{
  "n_layer": 10,
  "d_model": 256,
  "n_experts": 128,
  "experts_per_token": 8,
  "d_expert": 32,
  "d_shared_expert": 0,
  "activation": "swiglu",
  "moe_layers": [2, 3, 4, 5, 6, 7, 8, 9],
  "router_score": "softmax",
  "normalize_top_k": true,
  "routed_scale": 2.5,
  "balance_loss": 0.0142,
  "balance_bias": false,
  "router_cosine_scale": 20.0,
  "init_std_router": 0.015,
  "lr_router": 0.00118,
  "n_head": 2,
  "n_kv_head": 1,
  "head_dim": 128,
  "vocab_size": 32768,
  "norm": "rmsnorm",
  "norm_place": "pre",
  "norm_eps": 1e-05,
  "positions": "rope",
  "rope_base": 10000.0,
  "rope_fraction": 1.0,
  "qk_norm": false,
  "attn_scale": 0.0884,
  "tie_embeddings": false,
  "parallel_block": false,
  "init": "uniform",
  "init_std_qkv": 0.0276,
  "init_std_o": 0.0,
  "init_std_up": 0.0276,
  "init_std_down": 0.0,
  "optimizer": "soap_variant",
  "lr": 0.00367,
  "beta1": 0.95,
  "beta2": 0.95,
  "weight_decay": 0.019,
  "lr_head": 0.00689,
  "grad_clip": 2.0,
  "warmup_steps": 200,
  "schedule": "wsd",
  "decay_fraction": 0.651,
  "decay_shape": "pow",
  "final_lr_fraction": 0.1,
  "batch_tokens": 32768,
  "seq_len": 1024,
  "doc_mask": true,
  "train_tokens": 314500000,
  "steps": 9598,
  "dataset": "wikipedia_en"
}
Below are experts of layer 5 (counted from 0) of a mixture-of-experts language model. Rows are named router (the router's row for the expert), gate (a neuron's input weights, with its number), up (a neuron's input weights, with its number) and show model dimensions 0-255. Each number is 128 + 24 x the weight over its row's rms, rounded and kept within 0 to 255. Numbers have three digits each.
After each expert's rows: a language model's description of what the expert responds to. This comes from a sample of Wikipedia text that the model never trained on.

# expert 37
router:167119149170136160143133137144109136099160111141117125096097102121117170180133179102085127102143107166143131111135147137179110120114154151124126130124094136173142156103158095100090127142111101082119105130121128106125146129143128109132088099116131138148105145094116139131150188117109123110156151116116152139137153107134117092103126097126144158146156156158108137096131078164099109142153124175110117143138128147138118129139125145115098175131109134139174126112093124126153156140156138156111122141122155122154124117098097128132170181133132138094126142153157145109086182114173116162134165159119137141155144136103181164127132086129131133140093137129147124140098138175141122128146144095143067112080147102134141180130143110110136116131107095100132122162111137155175080148080131
gate0:078140161093130106133172119101164099133130143141100150140174123113090096112035101116098129115138120155116088090126154126130129096117166090148126133142149132107141180111149111105151128134143122174172108152147148132129132125110131091153118136118091117147096124165164113151156117132133171120112123123159152140137085141153155104162127145126122070107106101127085130123110121125149151143138097083134110144149137116118128170069093148125146127114142117135098121136136118084136123113158151143134127124098123124132137168133106154140162112095120116125157092129147112093121124151120128097148122117174169110108143169089107089090134116145142135158126129107099131147152101181119103135118137153140158136140178154140155174131117101135098144165146191140138167111166141126137123125092131
up0:129086097119103098151130181115117128101130130149141157135099135099104107123130121178114169089158115138122138123151130157081134125163099133149107156108101122107153138126123129123164114077124135121130121117147134125132160163135109134156128115125158117084153136117139149094128102123090121138131121161133165140100158123178103142097080193118125114111143123112138115144157123161151151090102153149122096093131134125103148112153182138121143095122129112140063160149166132135123108100152124170158156100132156092087120128089132140121142117151108169118132119118147140123115127113131115104154155115131099101087109123146148123166124113119085155124145143083138113140128129097127162078124136135147167144147104088113118096078158179132125085099119145121167099114063127126144195119116114
Subject pronouns, relative words and auxiliaries starting or linking clauses in narrative prose, e.g. He, he, who, which, that, had, has.

# expert 36
router:155122146136120164133124114150125097100138108124138131099092109125111193169125134093090121112133114151145119133144125156169104134088177141142162120140132095155130157122144092112097109170080101097098109149083113088145153115142106103111104095126118158151131113127117133131164154115104136123169130070108164153158168102149139104103127095147140157159146160133098143101136126141105115179158147167082104139148156163144108164123159146119082144125100141158150101132109132099141157126159144141115117160139137111136122113098112162126135154116146113087124158140160135096079150110156104166113153144101158122148144150113168164127146115102140128123119163138107123131112127149161098133160139080142089116073128132148134144138158111090131111120101097100128097149141140175128096142089125
gate1:161115148123140163082131112132135085123178126111081131171122146079115129135128143099085125172096145141156146146125112098106081131120099122123130142078113135133141152114081135113131121135102132110151108107120142108180157112123140138107144095125159078182090144168132121113134109133135123107146153139159151086130194101160141143100104151140106104110067140104115176136141111122188163121099092132135124165111142166133177137101138115100128163143166107141101119118110152131111119105139111152156145112150148077105110099140175153126138119121174116126153133133132128080122122141134092107118127110137125172151155139144120147138182111147104102107139142136099159135141128161117115117122104111121147143151172111125138169173127099134101109116092113152141115158152108137087142123141145
up1:117136133138116107157099141098122119138089114138174146120053116127145156146152097160150121099142105118118144117126144095145143108151134120162154130165172136160129045123134159098132169119099114119093103125172170121125153130167110158091085187135134134137128113201146126137136134115097125112100139127084121099180117123152106097170125130146161134097116134127126041175138151135143134155136133141129133130137147164136095087127146142121115122104141148067150129106134111156106096111118145110116132137154116131108132125140093115141125106143142139137142136131119103115109105140131088146163085157142121109108104094138122131197126122123140116122119152142097110107127087076134185152085128121148166134124114123134101142087109139087122125124137113108137120142125106100120105143121136
Heading marks like == and ==History==, paragraph breaks, and infobox labels such as Born:, Place of birth:, Arena, Publisher:.

# expert 15
router:156149161147131170139125122160130119112125134144100130085105134136112146149128147083115151105130131133125123126150153142161117139108148155123142149131107122177119149123164107083130135124074106089139131152133122100149118127163122121141074112139119125149130162098100140139131170126105153114127140104132140134136152121164130090111143108134113188170136182137091112086133111121085105172158123163117119123138133133149111102154136111120112148108112135123172137150089117106142145138145137157127147145142152134177154117099128134167168170136121129108111152132169154118084159122176145179117139151119140137134126157090159139173129087133140125128112120129136104104108123194162099145141135087123103112048132114129129155130171118107144131140116110040141131127092127158167084135094146
gate0:042143113101151126117156142136181077133110130132121163162136139110087117117104145124090124126135137114139113092122176148126140098182151087152145127113129142128117132145158134110144118143156157100122075169137142134144131123129129125128125113096157156158118093134119144146131099128140172137103098122147136110106090138168155119176110163132133074167125119125110113124146155139166102120128118122135135143106124087127122159096139154095152122128160139106104119123165127127167117136133112151103078091133166135132119148122106137125098167141126132141131106161110149076168146088132161113142133154144153132111149183090132092100181118145140112094157113147121120144107110178117118159127105121148177114145141141138129112120132141136112148120123145084108162087209119080114132132142152
up0:143134096120186096128093118125120128125148135097155097085100093097140107076155097147152115108127127167151127151137113136118143162136114184167135134103065111119152152129147101130135135087128117161146115081113101150101128116094114144134150154142069135119106138138132153129115117142122144157179111160144122133135166106106095130089134172141122096115140141139149112094171116127104145111143100148137157113129149171089138097147135114113119089134157109155107092127145136140095150118114128140127136109184128154114106178121149123153157085139116147114133083097147134128050117098139107115115117092136086076108116101151140120172117106134118133124089129101106119154140157094100133082130142119146132134149119084088139131118165151155148102120116124165146133089088119148121126101121123
Forms of be and have after a subject, such as was, is, were, It is also, became, has been.

# expert 54
router:165104140141109176141083093166083101087133130122142140114095107129106155141141130091103113114116116152145111154145136162142098151108123125140140123147120134133154137129142098089110102153102109107091104136105128087148129113157125122129095102130121149150161153128094126139166152121098140121155147105068162156140158107133134109087134113149153164174140180132121123100140105139097094166139130131089099107141109153138111152115161146120093147128106176155183110102086137071118157134139141133129135155142131107126147100095126166142152151107134124137140166139163116086109138089139134125094175182107175136169130121126155182129121109144145130114118154129141109120113106153140135133136152076141086104092124123169135146135140113113117095093130121076139119164141144170134105139088143
gate0:129115142100141148135142085143157101128128126186125142170160132125138112196115073087124138142133118128127086108108136103087121146139186082101117163154139132104113115157128139138137078158143122140134120144113144119146125134109155106131176137093106131090123100141108119114149122116140148147100122110128159125108132138174158139143047131122166099166131078116143131143111117148154176115139078099129175163115153131105185148138158107132151114164128113130120117141115090120102104113134120147165149147072143111113117143133145108156150122159132101120117125115130098123132103116124164146153141134146160093166121144112108088108194154135143131121164131101103117121140131131100094160133169177130105132148119098144135127137087106129118158119093142146086168153154156152139106134126137
up0:116163099145131120119130139069086164116126131123116147113115160099112136092124136168138157090114113119132149107102153123073133129128108154137130143127093101119148144149125106121143135062122158135107101124122116135096153118125107129108101159144147132109120154145155144109133138137083137151132083155114126160108129171120104128125138164148120139110119144154134073112088181151120098127103148119150129107126091131130113076114114103090115113107121141115147099145157104113118133115137068169109140097125140135118151124104157110098110128135128129092164113122104135085125146110110090139141111120099103091102129096172122142136113090171105145136119138135168123123164120094144182134090093049133159124147130099089129101064176159169119141127136126141161070140109116112112149131155101
Pieces inside Slavic, Turkish, German or Japanese names, often with z, k or diacritics, as in Z-ieg-ler, Ziz-icekoe, ō, ı.

# expert 25
router:140118153152127160163092112154120089116150100136145156080091120123136139164127117125104146104141098145133106130139131159170109139081165133131152140125116108149120143106170110081111115125089114122101105114126123076149142121153109123152119115146140133143135137111122130131158144115139161148156127100105154185149172113134139108099114131148155152166138189158109128101134110144071079180145149175094095122124135137134089134133166124111102144128097151138162137116067138119122149128172148113149138181142136084146122107092105147155152149113142122102118160143144130086100145093134113161124131174127146134161112142095160173135122093151114107125105144128160129115118116164144108143184135087146079106093101116147137159133171122114117117110113123077140133145116128152132117138089148
gate1:141121102134129138112139124126111088142119163129074187155133140155102113142128126152125119102076133117130109142111096108140064122084117136153114153113099120142145125105111131118147131101154117132136130153162132125154111154149118135131119096136145110170110144160121129119108082118142130119162171132115127114137151149107111132167070169142133135135103117130101074143123134081140170110137126137101123092160130155140111176184138142106138181117180119128109082133144147116106119155137098175182135114152153096102161153121115118123106064108092097119149130138184132156169131105095152112159144122088126124110174085139117160169106150145099137084161109085119145143116092152106148124131126107126131139151112112126122152107118141124099102105097126148114126143136083087105128152112148
up1:119114121159140133101161120090088104114106114132120104159106155157136161134167144156166130125117120154139096116125156123133136097149143094137134114151130109092162120141143142096076134120101120076124113151108134130135131124096140144100113168098157111142138142135112128153135153149086110129087136140105179114153113135156146112150128123145161138117081104113109116136142146130129170092132111138101187130115121119171108113167132130101093100096178143112121076140183107145114170102119172166120121123159116082113145104128104146112117109157157141150160171096115122117141126104129143120123127170135080141127111080170128081133154117145106108125150137173109152163113073115124144163129098121162127094135135114123090124074141123107138119089128095155106119147163135116097070130094133
The -ed and -ated suffixes ending verbs, such as disputed and lauded, plus standalone numbers in dates and table cells, e.g. 28, 10, 11.

# expert 55
router:161116128147096157163087118146120100118125115118123157095092125127116167156131120098102133095119123134145112124166144146130121128090155148124147133133134124175110136120167108133070085165098113100133132115111133108152130122156101104100113111147152136162144125108108133129142198106131138120156144098101175174141142123134132075102118075158157144164140167127112134099132104144071086147185145151113105135134150157132122163133156127137074155134100173147163099112110138102148136107158121134120116168115134093125141090080126177132160177102151143097107119151166097098092144106162103161122124156107169127157132156136162182116116099108128138122126153131147130124110103123151105114150124130137090095113094110145122140120144120121109136113101102127136113155119136149149108149082104
gate0:109151135114105109116129097097193156140126130154138110128135136096085124132104113127162129172127111129151097107157149160111161138146190085107132148115142167096088167121113127136131124121109120130153101150132157172130109165114123098148105092151133094103151132110140105118120087114090174153111143105122141102140069200174164144170089141165112089135109112118130141110142102122156090163127111099129136143091142115160143145088137120131139111129125152128099123110102106124117157151132110124141130115095136141085114134160116109133132147156167146136121093113110165112180117140112154169161100131156182103122154163126087123085179124151164132106130132105110158129125117134079123139120123127107115087154102168155127120117141097130104148143110167124142155119134135100128097136153136
up0:115133116114148130107135169119085139121127137107128119124154145099152115162130118129122135155164160116118136128119148128080090098141107161112137149087106135174149144151141110103121137096151153141134100092145152090124126135140106149109166129148130127098138108155147131101145131119117175159134103193143143159076161095125084106126154192125109089139095148141164098117118119142091126091130150144132078122145133143097166155150117116159103102135110117141118162165163144123131058122132138133119131137150131115113093133137160145135120114156107109089126100156096140135082123096097121101141160140117107120117139113201164111169120133130120116174120142082133100109154113129079132075140129130145164176112116076142109148098094163138127075108118137149132114110101115131111153131129135
Symbols, units and punctuation inside coordinates, measurements, pronunciations and URLs, e.g. °N, km^{, ft (, table " | ", web domain pieces.

# expert 34
router:151121140157099159146120097144124072113120136129131114090094122131102174148119141131100119100104120163142117099165112150154109132075159110130179106117127131145140130107148113146105106175069113070109096132132113081135107130121112112113102109123126140144123103125097149110162190130120143105147175096133167157141131123130157099110117087147144151170159134118107135093144096125111132156147148170089123127144125162148102162118154131121082159127083155174116101094101150099130166110136166127093105149167119091176151119094107178138157132101141120106140130151142113093101133094160119156136142162119189132145101131104153144131131110144118153120135172144128141116093126161127123128139129107134119104115120132159146155146182117100156119122100136129109130134117139170151093120126148
gate0:123130156099152130134118120087165160146125143168150160124128126126090166120083087122134135153122124134128082121131150150101148145145179104129143166150155154074158156111110129112141099143106157129125093170131147155100083097107139097131164108120157140142128128127142087133170123162140160118090057115112162123102092142157172156157102141122143106152121089139115119124103126143167156147104128133104112153109165130126179162089167095114161112139195139133097100136138101134123127132146124120122170124092126143122120175140136154141121167147127130111134116153104151112164132124144144137148104129155153137118137123103107094113169122169153130106113090109123124163111122157148084170121125112140104098169068150135132152144118127154125133122093158126134175152125159101098120131133125
up0:131120084110070100125172118092089143154116148111119146074107125116133069108125115124104123104126109118158140081089132162139144104113103157139106106128121127139105124163135150116155175060095117150142156121111118119102161183137114124137096152141134081134121103164138148113097162144059122145136159153120113105114127156108142129135126138166106083091159160120154131123126116115093155099124124139125153140145116147150141122153121147128123099104089132172106159177138100126116148129108115144110120096153160094124127119112122136115143088156101110121122129105141143142096146111086107122124143150109112091104090140144107105159106083136158145167163155097135131138113180095143191101155105123146158146083151071149125104093114135127149127152123133136144108126120095130129124114130106
Given names and initials starting a person's name in credits, cast lists and citations, such as Robert, Alex, John, Charles.

# expert 58
router:144120124147127145136095090158137110115143114123128172100092120137108180161129144084113139109134102141148133126172122147180094154083151149149154104129125127162126137123149095113095116136103101100109109093122094083153151107149131111113095119142121130150150122104110138125191143100113125126136161088126143131143163107127141088102140077150153163157141158126107146110139112150083108164146130139127092124141126157153111151152165125128112140141124185121184117132083149092144158124135165136102104127130139102151126102108148150157157163088160134108119149157181111106088155117181142126125160148106135128155130150119190177138109099144124125134140138155156123113102102162129100143134142075145089101097113126159118155150152110114119124121109107107133130137150153159137077152106133
gate0:106124163074141124094158128116140132132131111162112111173125097087096126170118161093094162108117128128118093130158129148072128135127119106145092147150146155136123129144125127102171078116084140158133123153145152166142098120121121136097121141152114147144096134101106124134135083102148170126133109114127149114103079158173121083143079144102132113157130089139122126136140132144094131145111129138117130137147136113139195102141141116154152151130140151129131119149110094128107109124160119122143167102084146138103129137103144146135117163138143104137126095094098102106180174172123141113172120122167138118167149125115123083103176101135137155113101122134156146135144118145106122118132130186138158072136111119105127116160113108151091137111090184089122118137147163125104079161138162
up0:152149091168086108108098129079134149120127124115096146125158128111149128133084111136103115111142146138094118114130090122096148102127124146140161128084085108112130107140181106112132111114139139133119095123149174144122139151143125141106145113129166105125129147152184144118132097113092176169178133187126121116131193119087089127111156145155098106109116141129159104093126126162114157110157138132162103128104125153106117117132167111058119107170119115146112133146188086117134127132108129102146124142140095082124136120112157121093159114156091131109121135142173139150122127129111105150164147142113089132075136125150133120139127138112132153146093137092130083109123112114153140149138084096160139132162128102135126141128152171133107140162135095153162087133077135163130112117155103
Plural suffixes and plural nouns or pronouns, often after numbers or of, such as ians in Palestinians, ites in satellites, people, them.

# expert 47
router:171116154159109183160084074148121122118142100124141162087122101129129155150125127132080114104113091146135100127140143161150106149086161120150139135118115126188123142156137115112134112159103110087092112138098125118164147124130117115129110110127137141141113134104125134130165171103098129106165132112077165136167169105108144111084112077140155123145145167129111136101157101156107145172159156125102113131141102168132111140129162139116107128130087136116172117095078124123137146140153133126171120176140150089144143101097100152137171159106152127116126149169162132109106141107139106154128152157099159142159117126105149190129115109128145126129125150134129149099102132162164119146156143107149095133075099125148138153153141092106079123101124113100113126145144132163138118125082133
gate0:141120174075148116137142075105141142139111140149156129129167140125122138132117082099110112157117137142152085080113112112114128094150134113127151100144150163130115104112157130112152124161136115146146103156143093140118114166164132169123143137130127102139121101129138135086097099106127168108127106099140171101163103150139108175126113143109133123156160115131117113153108108120121187117140104090161161181125109107159171178081135117120148136156135138145115115153126119152093154099124126096151161123123139114139163125145127124151107113144136122132154120133145115098155157142164165143125093167169149124175106183115134102072125108131145109129186106081112143141139114128125145106131167172142118126111111122147137108131125146151131134119162177102139153193146159137119063151154120
up0:160091104146118129138125161079142145115141137170088155124126132102134130140101128141138092132127139116133102150122137164140121113095134136141115141103110113135143158202112142083111143073084153113132073084166149139106138104137113089108115091117140115144139105163119139141143161122105163144142102163148120163072145119120134116084102157138136100096116148164100107099127168114118092121140134141144132119133135162090116090156098143130119106137145097136135140107128123131143120110126118153118106132165121103125084141108130145141119132172092140128105114118120146133088133084095103128190146120087115072086130073138104137151091103093128148138094183150148122105122101142148117117133090127138161136109116079099102151078136144139140153129099108143180125099105102142128158107108117
Inner letter pieces of names and words, such as ov, ak, ol, om, mp, in L'ak'eland, Wy'om'ing, Gro'ov'y.

# expert 49
router:153143118117130154126095136153138103103125107130121126111113107119112163160153168092104131092128102164145155146151129161142096149102158159152210101145099122153112136137137126106087114157107111126126108128103139109162137115146129106131124079150130152141144137126094139143144196112114144112131152110103147131180144110136161085124137092152124159165146120124113128088145127148107110138188131158093140101137167141141102123123161143116123139153113162117166124131110122100147121122171154140095122152119138098112110078091140143122153176128152137132137157149153126104099158112147103185105179159113132107151121158114149157109121098109130091124136165127176098115085110154131115141140139104143103121104089118127081183146148112106151102142109107100148086141146136139104091159096102
gate0:109125155094153118104117119112166099149102176132132165138143165097113137146092113141116140151119124132102099100097124143102139130112157116119146136161134134141149129113162121115145103103050155127172125179157121168134129103102115125167102097124104135167102120137120107149141090141141124123129072103146180100132083166145119108150107118119137071126133136102137146154137112112136087135105116143132139161109140165166134147121108141106109091145162150096123063145176114107125119137167147126141141103105179154130135153120088138116088125117113133147123113114094164134145102138145124129166184137178145142125156133107117114073162133138125097125097098112102120096138134166142096144129120157121160115150112124140127125144107089128118133161155174142148177131132195128125097144123137
up0:144125061125119141142139113086116152127141141127076121093149106102113111134150120141116082119192108157129153089083170162146102098147098143135107130103082135144116136136133137143123142098163128123085106059133160128132109146155125142119157144113111150122127139155131130121106163131096132141178109136124128135094140098121120145143131159093113085087107098168146082088105176105101127134164164101118138107124130096084142117184155118161137149138109126149141124117170099147146105110141095117112099116133103102110112120121162160110158107147075113140154122117139083111090163132134151138140116173100112091106125118167127143168146134145119135159152156125160109121126134121120165108130121126145164151133122130125065103100138140112121082149119122113132087109098114148119141094138098
Common nouns or stems for systems, fields and media, usually after an adjective and before plural s, e.g. system, law, school, econom, symptom.

# expert 40
router:157123148108127148130103137151138109106139086133113126114126112146095193170131164088087143093131137151141135125133139149132094157136146129172149114146098106143113166082117112111080098155100115122109101120114137108146133094130135090143112105149126142142130141115091157143142148120103153115165130070094154155158175117115153085120135068152132132166143139136086112125156109155108100136191151161105111100152117133144104150136166141110117140130118148136193134125129141091129165120140154116119116160115139102143103102103150151146156146086149136126117160155155127102097193118159108154104156169098132134150129162124163146102121119096120095118147141144142115111089104167138112137130149070157092115094101137132133128137166119110119110151106092114139092142165131142106122137102125
gate0:112140140112147089148152127095150141157104151160144141160175141082120164150081105121134113115105147154126087136116126061124121137133174119146123114164120076090133159109158124113163121091070140101095089156138130175078137112113139138101089142087089109124104141128102101183152122104126142106139111110133127136131098168153135134137101125119111089157103103103147152113149152119132140099120103097125150137144157101144176137119127104118120113129144144136148118174159110127116165161141105123142134101092156123114127150130134138145100139128122095151114151105155168100123125169131137160173102132169145129118161147109101134064145123165130115127132143132096132132099130099099100147135161170159138118129097131161153124119144127150126131101135118103135198140126180115105124129147169
up0:132124084114094107088108150121132146103152119112079107133121093101154118116109134122105119113146096129108132122106140147121140099174117159150112116123090139125099116102134135153142143099124141140136142066170140137133132133148080133126145107144143129118149165126119106128092138159120151176128120172109132093103160095089099130089146174117128126125105123167118070108095137096107116102092131158169145112145117134072134122150090136127128167151119112157140153134119110123106112147130099184103122108100110095140111120158142110108124122137111128110163122110117113133115158094062130106156130126119112133103084082177132149130132145115150112108109149082157122148135134124172120124128123163140166143143130109127061141098151142111180149163129153154141063085124076121101144135123094
Abstract or technical nouns, often suffixed, following an adjective or gerund and preceding of, such as system, process, ability, capacity.

# expert 6
router:154125139138111132136087118142112117116118100131126111090114120138122184148133168103117120088128110177149134142160142145130119151094164173171175097130112143153117152148145114116100115157105098108082131134091126083149136114134116132114111098143119136142135132128094139152158198123101136129171145112144166150160153092128145099091111091152121167162137164127112125093132111140070116137178143162088135126156140152154095145110154129116098154145102169151137129115124135095161128141152155112098125154133137084159123104089125174112154174114142119112118168163142122097108176096142126179111161148121158121148153148105151168146112120103126125137123144141154104108105119158142102147155134104158122132063142133127115162137127135099132105134114094103112101129132140166175113145113137
gate1:142156103116161141106111144109156127115177135129097137166112106127138159151152127133132139076133134150129143134118100070140101145175124154140139162117084082128148115115128143137100142137157154116147136156138142133157143124128158089097121125097121116153105146186121146109106125158137143080117106111106156073152157143140139128090152142169108146141082096100101147144134129125187145094160095135085109152157130144163175120099147109082164145135190100112123122140127089129147115143127109150135122123091144118137097110115166139144106110107152167136146145159178117110178116128107117150133109124121159129119114118129097174186136102110141119105133176153121129082110137156130164123113101159087139126145068126125116149126149105113111138126099119141133098126153123142082127135108158
up1:107117086134131170155111144104089159090100155141153099167114137081148188162185121199090140119116134092120121154102107123151114135138109124100145164152123128137132060127134143124100146117091159105182085126112144155125130111137103148106146157134129086141104125159146164122113111149082099125091126122142172098155113092139105111145142113142143167113114121100136106127120152151135121157148094125085141113153142127149135107161114112094131123107142151121061104159139115115120114101144167122121164111172139113109131106139158121090116135137139161132120151091145097146146115133104102168160142127134140134113107118157145128139147117170108112113089148126165088116127094101092153138123093120133173120109082123119132101105113137132071087120142139137111140131127126152124083132132138
Lowercase word-opening pieces like un, sl, pro, re, sh, often in species names, table cells and infobox fields, such as nig-ric-auda.

# expert 46
router:158141148136110170139126108160117116106145133149128142114094111109100176157117163107088127098124112149139109119148121152174123149114156129139174120125107098177130152112150113105115103166076113081094108141120110101166126124137111105142096075116125124156146166107099158139155142114114151118148140072117151125137138114131143089122128107143143141167144174117110117097140101160100093185145122155083113122120124162135097137120130129125128119151099141123164127130089114098123159121166126133119111158124142122198135111100099149148167160117126121113123159137153125113098143118181116173115176143117164125153114157088147135109129101145138123133107154143132121113107107177161110157147135124142105095101088111151134153128198121109153115131113121058133128145111142154167105129100120
gate0:102085130104134170148168122114150139149091139173096132133142153088102123157101089116144134158134151128168110135113121152128156165129125136126152147125108110105114144142145120086167140123103112119140130132122150129119112120162148083095121118106144139129138109118146160122142101097146148135106137113144154073127066084190137168128117148126129112144126118122129134143143180152115125154102138115151170133119136108129180153081136081133135080172152107103119119137148080088086162125174144140114111129142170116131084169136111100105126104130112127112116113133091127113114130174135105137125159129155173140140145189102119123137113092123155075128166118141123175153122107114104139155128124104105113133160141123188157146132117132154099152140150169107122180128123154106101110134130159
up0:132166095123114080115116123131098111108145131116131134101125138106123092130110150127095111105099120128105126112143154126109098088135146150148116101140106138159151136141130150145132139089141161122137093137141099152129185126126107166157109135137128105160141133161087117129110170175118123140162099170132098144108177182079119120137124165133108092102148129124146081109120087074137132066161138151110136129111133146140105095185141174096121149095142113158131157142136125162151120142110114144124130127110142101119152130099170155145115129119122118151132143133143177143137111089113122120145105137120085117102113078159123105135137115137133162149105158112145086117137160145130129117130131130181202123106108126062088123090160162142160129105108093126155081124098100146119123127112100
Main verbs, passive participles and auxiliaries right after a subject or which, such as began, held, was released, took, based.

# expert 39
router:174111159132146160141070089187107120102107120101127141106141123120126137147134127116122126090136107173133127140133118163117064144101149144142145133148138127145147164124144090110120110171118105081115107125102115109125149124131101145155087105141112135152129128107103136119190186116119138123147165089109161164157159095109139104104120091143141162164142151106104127096143123141106101137176138166109117114127123128140115134135136128118090150118123142161159129108088155115129151119177159128123121173121131098175132108101101182134136149087159114085114187140153101106082147126141089144108147159108138139168115154103155164149126103115140118115132165136147129117096109135141111139162156063139114101080125124157127133125158103114106111124115134095134105163125131138155086118116120
gate0:132142137090148134103082122128144128130117172150130128148152147165147122120104084116159152130128082143149119124144124125120126108108166082125135164131171130090082111124159122129167142110122117154122109145145112114141177124150121102135122141110101107138097091100133098118190109129090151140123101115138169114134088169152128106154095130136147090151158073126112128131117133123176112100099107116112168174153112117137167118125143130091123142138137106147121122163143116103128133135150134129135174154092137150085124131151148122140110125135154082108154136118073152099133097158089143110141100132170135120159123158117116060097165131110142112124102124091118121148128080155119126170091132145144113139140147149142127148112134110113117120151116222099109160149143147118110080155137101
up0:100120117080171158134153150146116138128118143106093129100141172087101100137127135128145116120124102104104114097111158173055112114130148136145092121114064091159178148161140133089135131110150151110130114087110145141120081091117106151149127106161144128112109086145180138119134170155140143163144110125138112153096148166075077136130142191085086136124111108148129096122134127134108129153135133132110117124119136105125130110125132135138117119153109106146135141115135133163106106092121145125117140081150108104103121124125128141145133144167118109115083099125163143136126160108154141124137152127101127125120156122178113141207149123116133118158103145089095099151122124085154159089131122112117163154107125117148096126095167154157147137107139111174113105107088105149107137134152105
Middle and end syllables of foreign names and rare words, like ro, iro, ore, ol in Quiroz, Sylamore, malevolent.

# expert 29
router:159124142143117147148130082157100087124093101140116128107106115124108175159122101113091122092113122160147114125158151181167111126099147119146183109139115120173136148101144107118084086168113105057136087140090127121143116124119097110107114094137113132119150128128109130115178157125110126107149131085119137146151139131134155101107118081149152144138154144117100124106137110125097136157154150141079111125112127178172100175125158129153086132147095136155112097098115114113133161120146156138103112162169123100159144084112147174124172146099152144111145135138153118105097192121158128151113156152095169140166113159123161135125109102124138146134143157133138128116109126133119109115155120087149123105107098136160096161136158118116130098117112102119128138149145164165159105147099139
gate0:131157180120160084132119131099145149145120103144123149126111184087100110155056104150138109153123130098119106128154136132119135162137187130143140148132120131118108133118152144148111075097086119145188097131075122139103110124126131100134145125138105127152104134131160133104100095091147146138117165114149102147105120164146127131147118128129120072111156120127124138087140129129142096146118126117123165115085151115109164109082124114088142106184128159095084139142102115116122159123154108133148119100109165151096112145125154111110118148175120136140122114089133160107120172169148100134138107135170128131119167137093132105087172103160145117142147114143109126151124142139112110142128140160101131097165093117131134134143128115162094151139118160084104157148155194132155108179148114
up0:111094065085141135113113118110116116116137187099124092147156105141150110135113095109139122098122121179116111126114123141099132102142122099134136118135122119130111150129118139085130157106153139123091130134166127113127140147124151165101142109107131134089150108143127127131162146172098158186142106163138136106116115136127110122097126178132143099122119126096154061149110140127100174130153119121131123132143112126132148129155154129150107137095090136162146139130148102134063118152107125158136149076143111115174154121122140128144147108130107123127137110140111107138110092074090153160129150113099141063140105129180112125179129156133144118147098135088143130086130156076108112132128104078171169198107143110119116086091151164117155124097126129151138105100132091105132120099126126
First word or piece of organization, competition and place names after "the", "at" or table pipes, such as FIBA, UEFA, U.S., National, California.

# expert 4
router:146120155170079182138112125137129102119123133147123130094087123116123165152109139070114101103147117159143115138152141144177115153104170154163147125142119112152105144131137120122100116154088093108115106132117136082124151117134116108150094119141112134152099115130115151140162149139104149131139138087135160164131174109151148088092116112156124166169150165157111123089135116143095133147167120185085104109134131149122082136119137126115095162102092140116144134122107139094147170135157128147137137172137134117130155104115133165147156181114147141132135140153138143098095185089148115154143162167103136122158145140103152140139142088149132127128108174143168132117109140149123127152171147085138085093072127113133129164137145109111139105133115103091112128169113114150149097138079137
gate0:119137114103115129140132143148117140101136074167104153154149148068053104121079113076100139165132119136132135118134147155152119098152092111116085136172153131069114167134137152126150119088137100136141099153112141140159127126139106137170128089113144108157143102150165101137134120129121153131160111130155135143104112147157161128091114177144091074101142110141098126099197165149133117123129132117138107135142166162100131145089122138154171152101135112100131110142136133136108134115155107183109125154124123143114122147165125117128131130139111106142157067106120147111120120142118104146165097109118152146112140188118142075105129093178144138109121125120110107153147121134096119124161142164134126112164131163095163163147126148147119117129115142112152159160154149135117100130095116
up0:146106121138155152128153147078119120109116183095124112090148139123150157116108142186177114115117121105124104115154117119090167134123135136162158113101089105158090139129112079126118112103115172117151115110155157130098157123150123121115133167142116128090107131154122183137141124121147147168129152140110129142106147121104082169152159150121120102122105162120127129115072083096107116143102119095154169136116108125141145091189135113124099091175089119136115145143155129140133137105090139116156121091121147106101129148074117135163156113130139133115111140160155128110131147117150116120159142140122122102148134116146122142160124171086132140157098150139175128115135130141098144131096108103135195157130129084140135072094125145127142183133128134154131094079124107128183127110130131
Leading digit of four-digit years after in, commas or table bars, such as 1 of 1415 or 2 of 2002; also career phrases like joined the, became a, won the.

# expert 26
router:170117134155158158141086106162113129105125115114128131095101094136133143150126127086100133097129099135135134149137138173153125142079165146146142129142112112163139152152153100119097121145078114106142124107118109094150136132138095133131104098157126134159134120114108112151167142116123157119154159110121131170162146103125128096109134105129134156147149169126100141102149122138058121154194108191092113099141166162119096152138138124118108123146099184133164118115082131082148141121150149104125115176153125111144131107100113142146146149099144136088121136160168101113100190092152109169106142167113145124151129158133150187127116096110117119128122147130164113114097101161164108131184163098144107129100118125146128154124136109106124102141124094101139104143153128158141122120097144
gate0:109129137091167094126119126121126111141137131138128151163152134128090127125101083119134127138143132097138121142116173114133120121140156100155142128153115153109119148091128157128110100132081129136145098122130118187144128133125126153117084162119141087125158091141104100134166128137099160118134101125130120143093073139175191145141117151098168081124151101113094153121123168140188121118141125134121103120118109141119146136138113098124137108118180136092093075128159103100098167156107125122079119091151174147130099195117118140146070173116140152121154115138090170124130139162082106133109097124126121092123156174080126119113141117139121134089177088139125145152117113126109117142109151134148176142130111104102131127113167142148140136130088122139107153145154159126113108143124162
up0:129124065131143115126130141113120146141124153088085141141156106066107117114128133162113107108135117143117133121137116120120131113132144141165136109102123142165156089129164108118153170076143138109163100121166133149124169113175093136110147141150119141119102116153153168127105116112112139123131131112140118140107145111099069153113116148144083112108126104127158078108115139091052091145144188136139144166151140113097121112137163120130159148181111100144136149145140113128098098137125110135137130117136126104098123091162122118107141084130114127115146084104146102129083171116114130124151145144124062125094101111189137142188120118096116137145069149094152106130142192116141142115122093116144161146144111124128090137124110114117138126133124114133125080114081107114130156115134114
Quantity and generality words like other, most, many, all, several, various, million, plus some mid-word pieces in long technical words.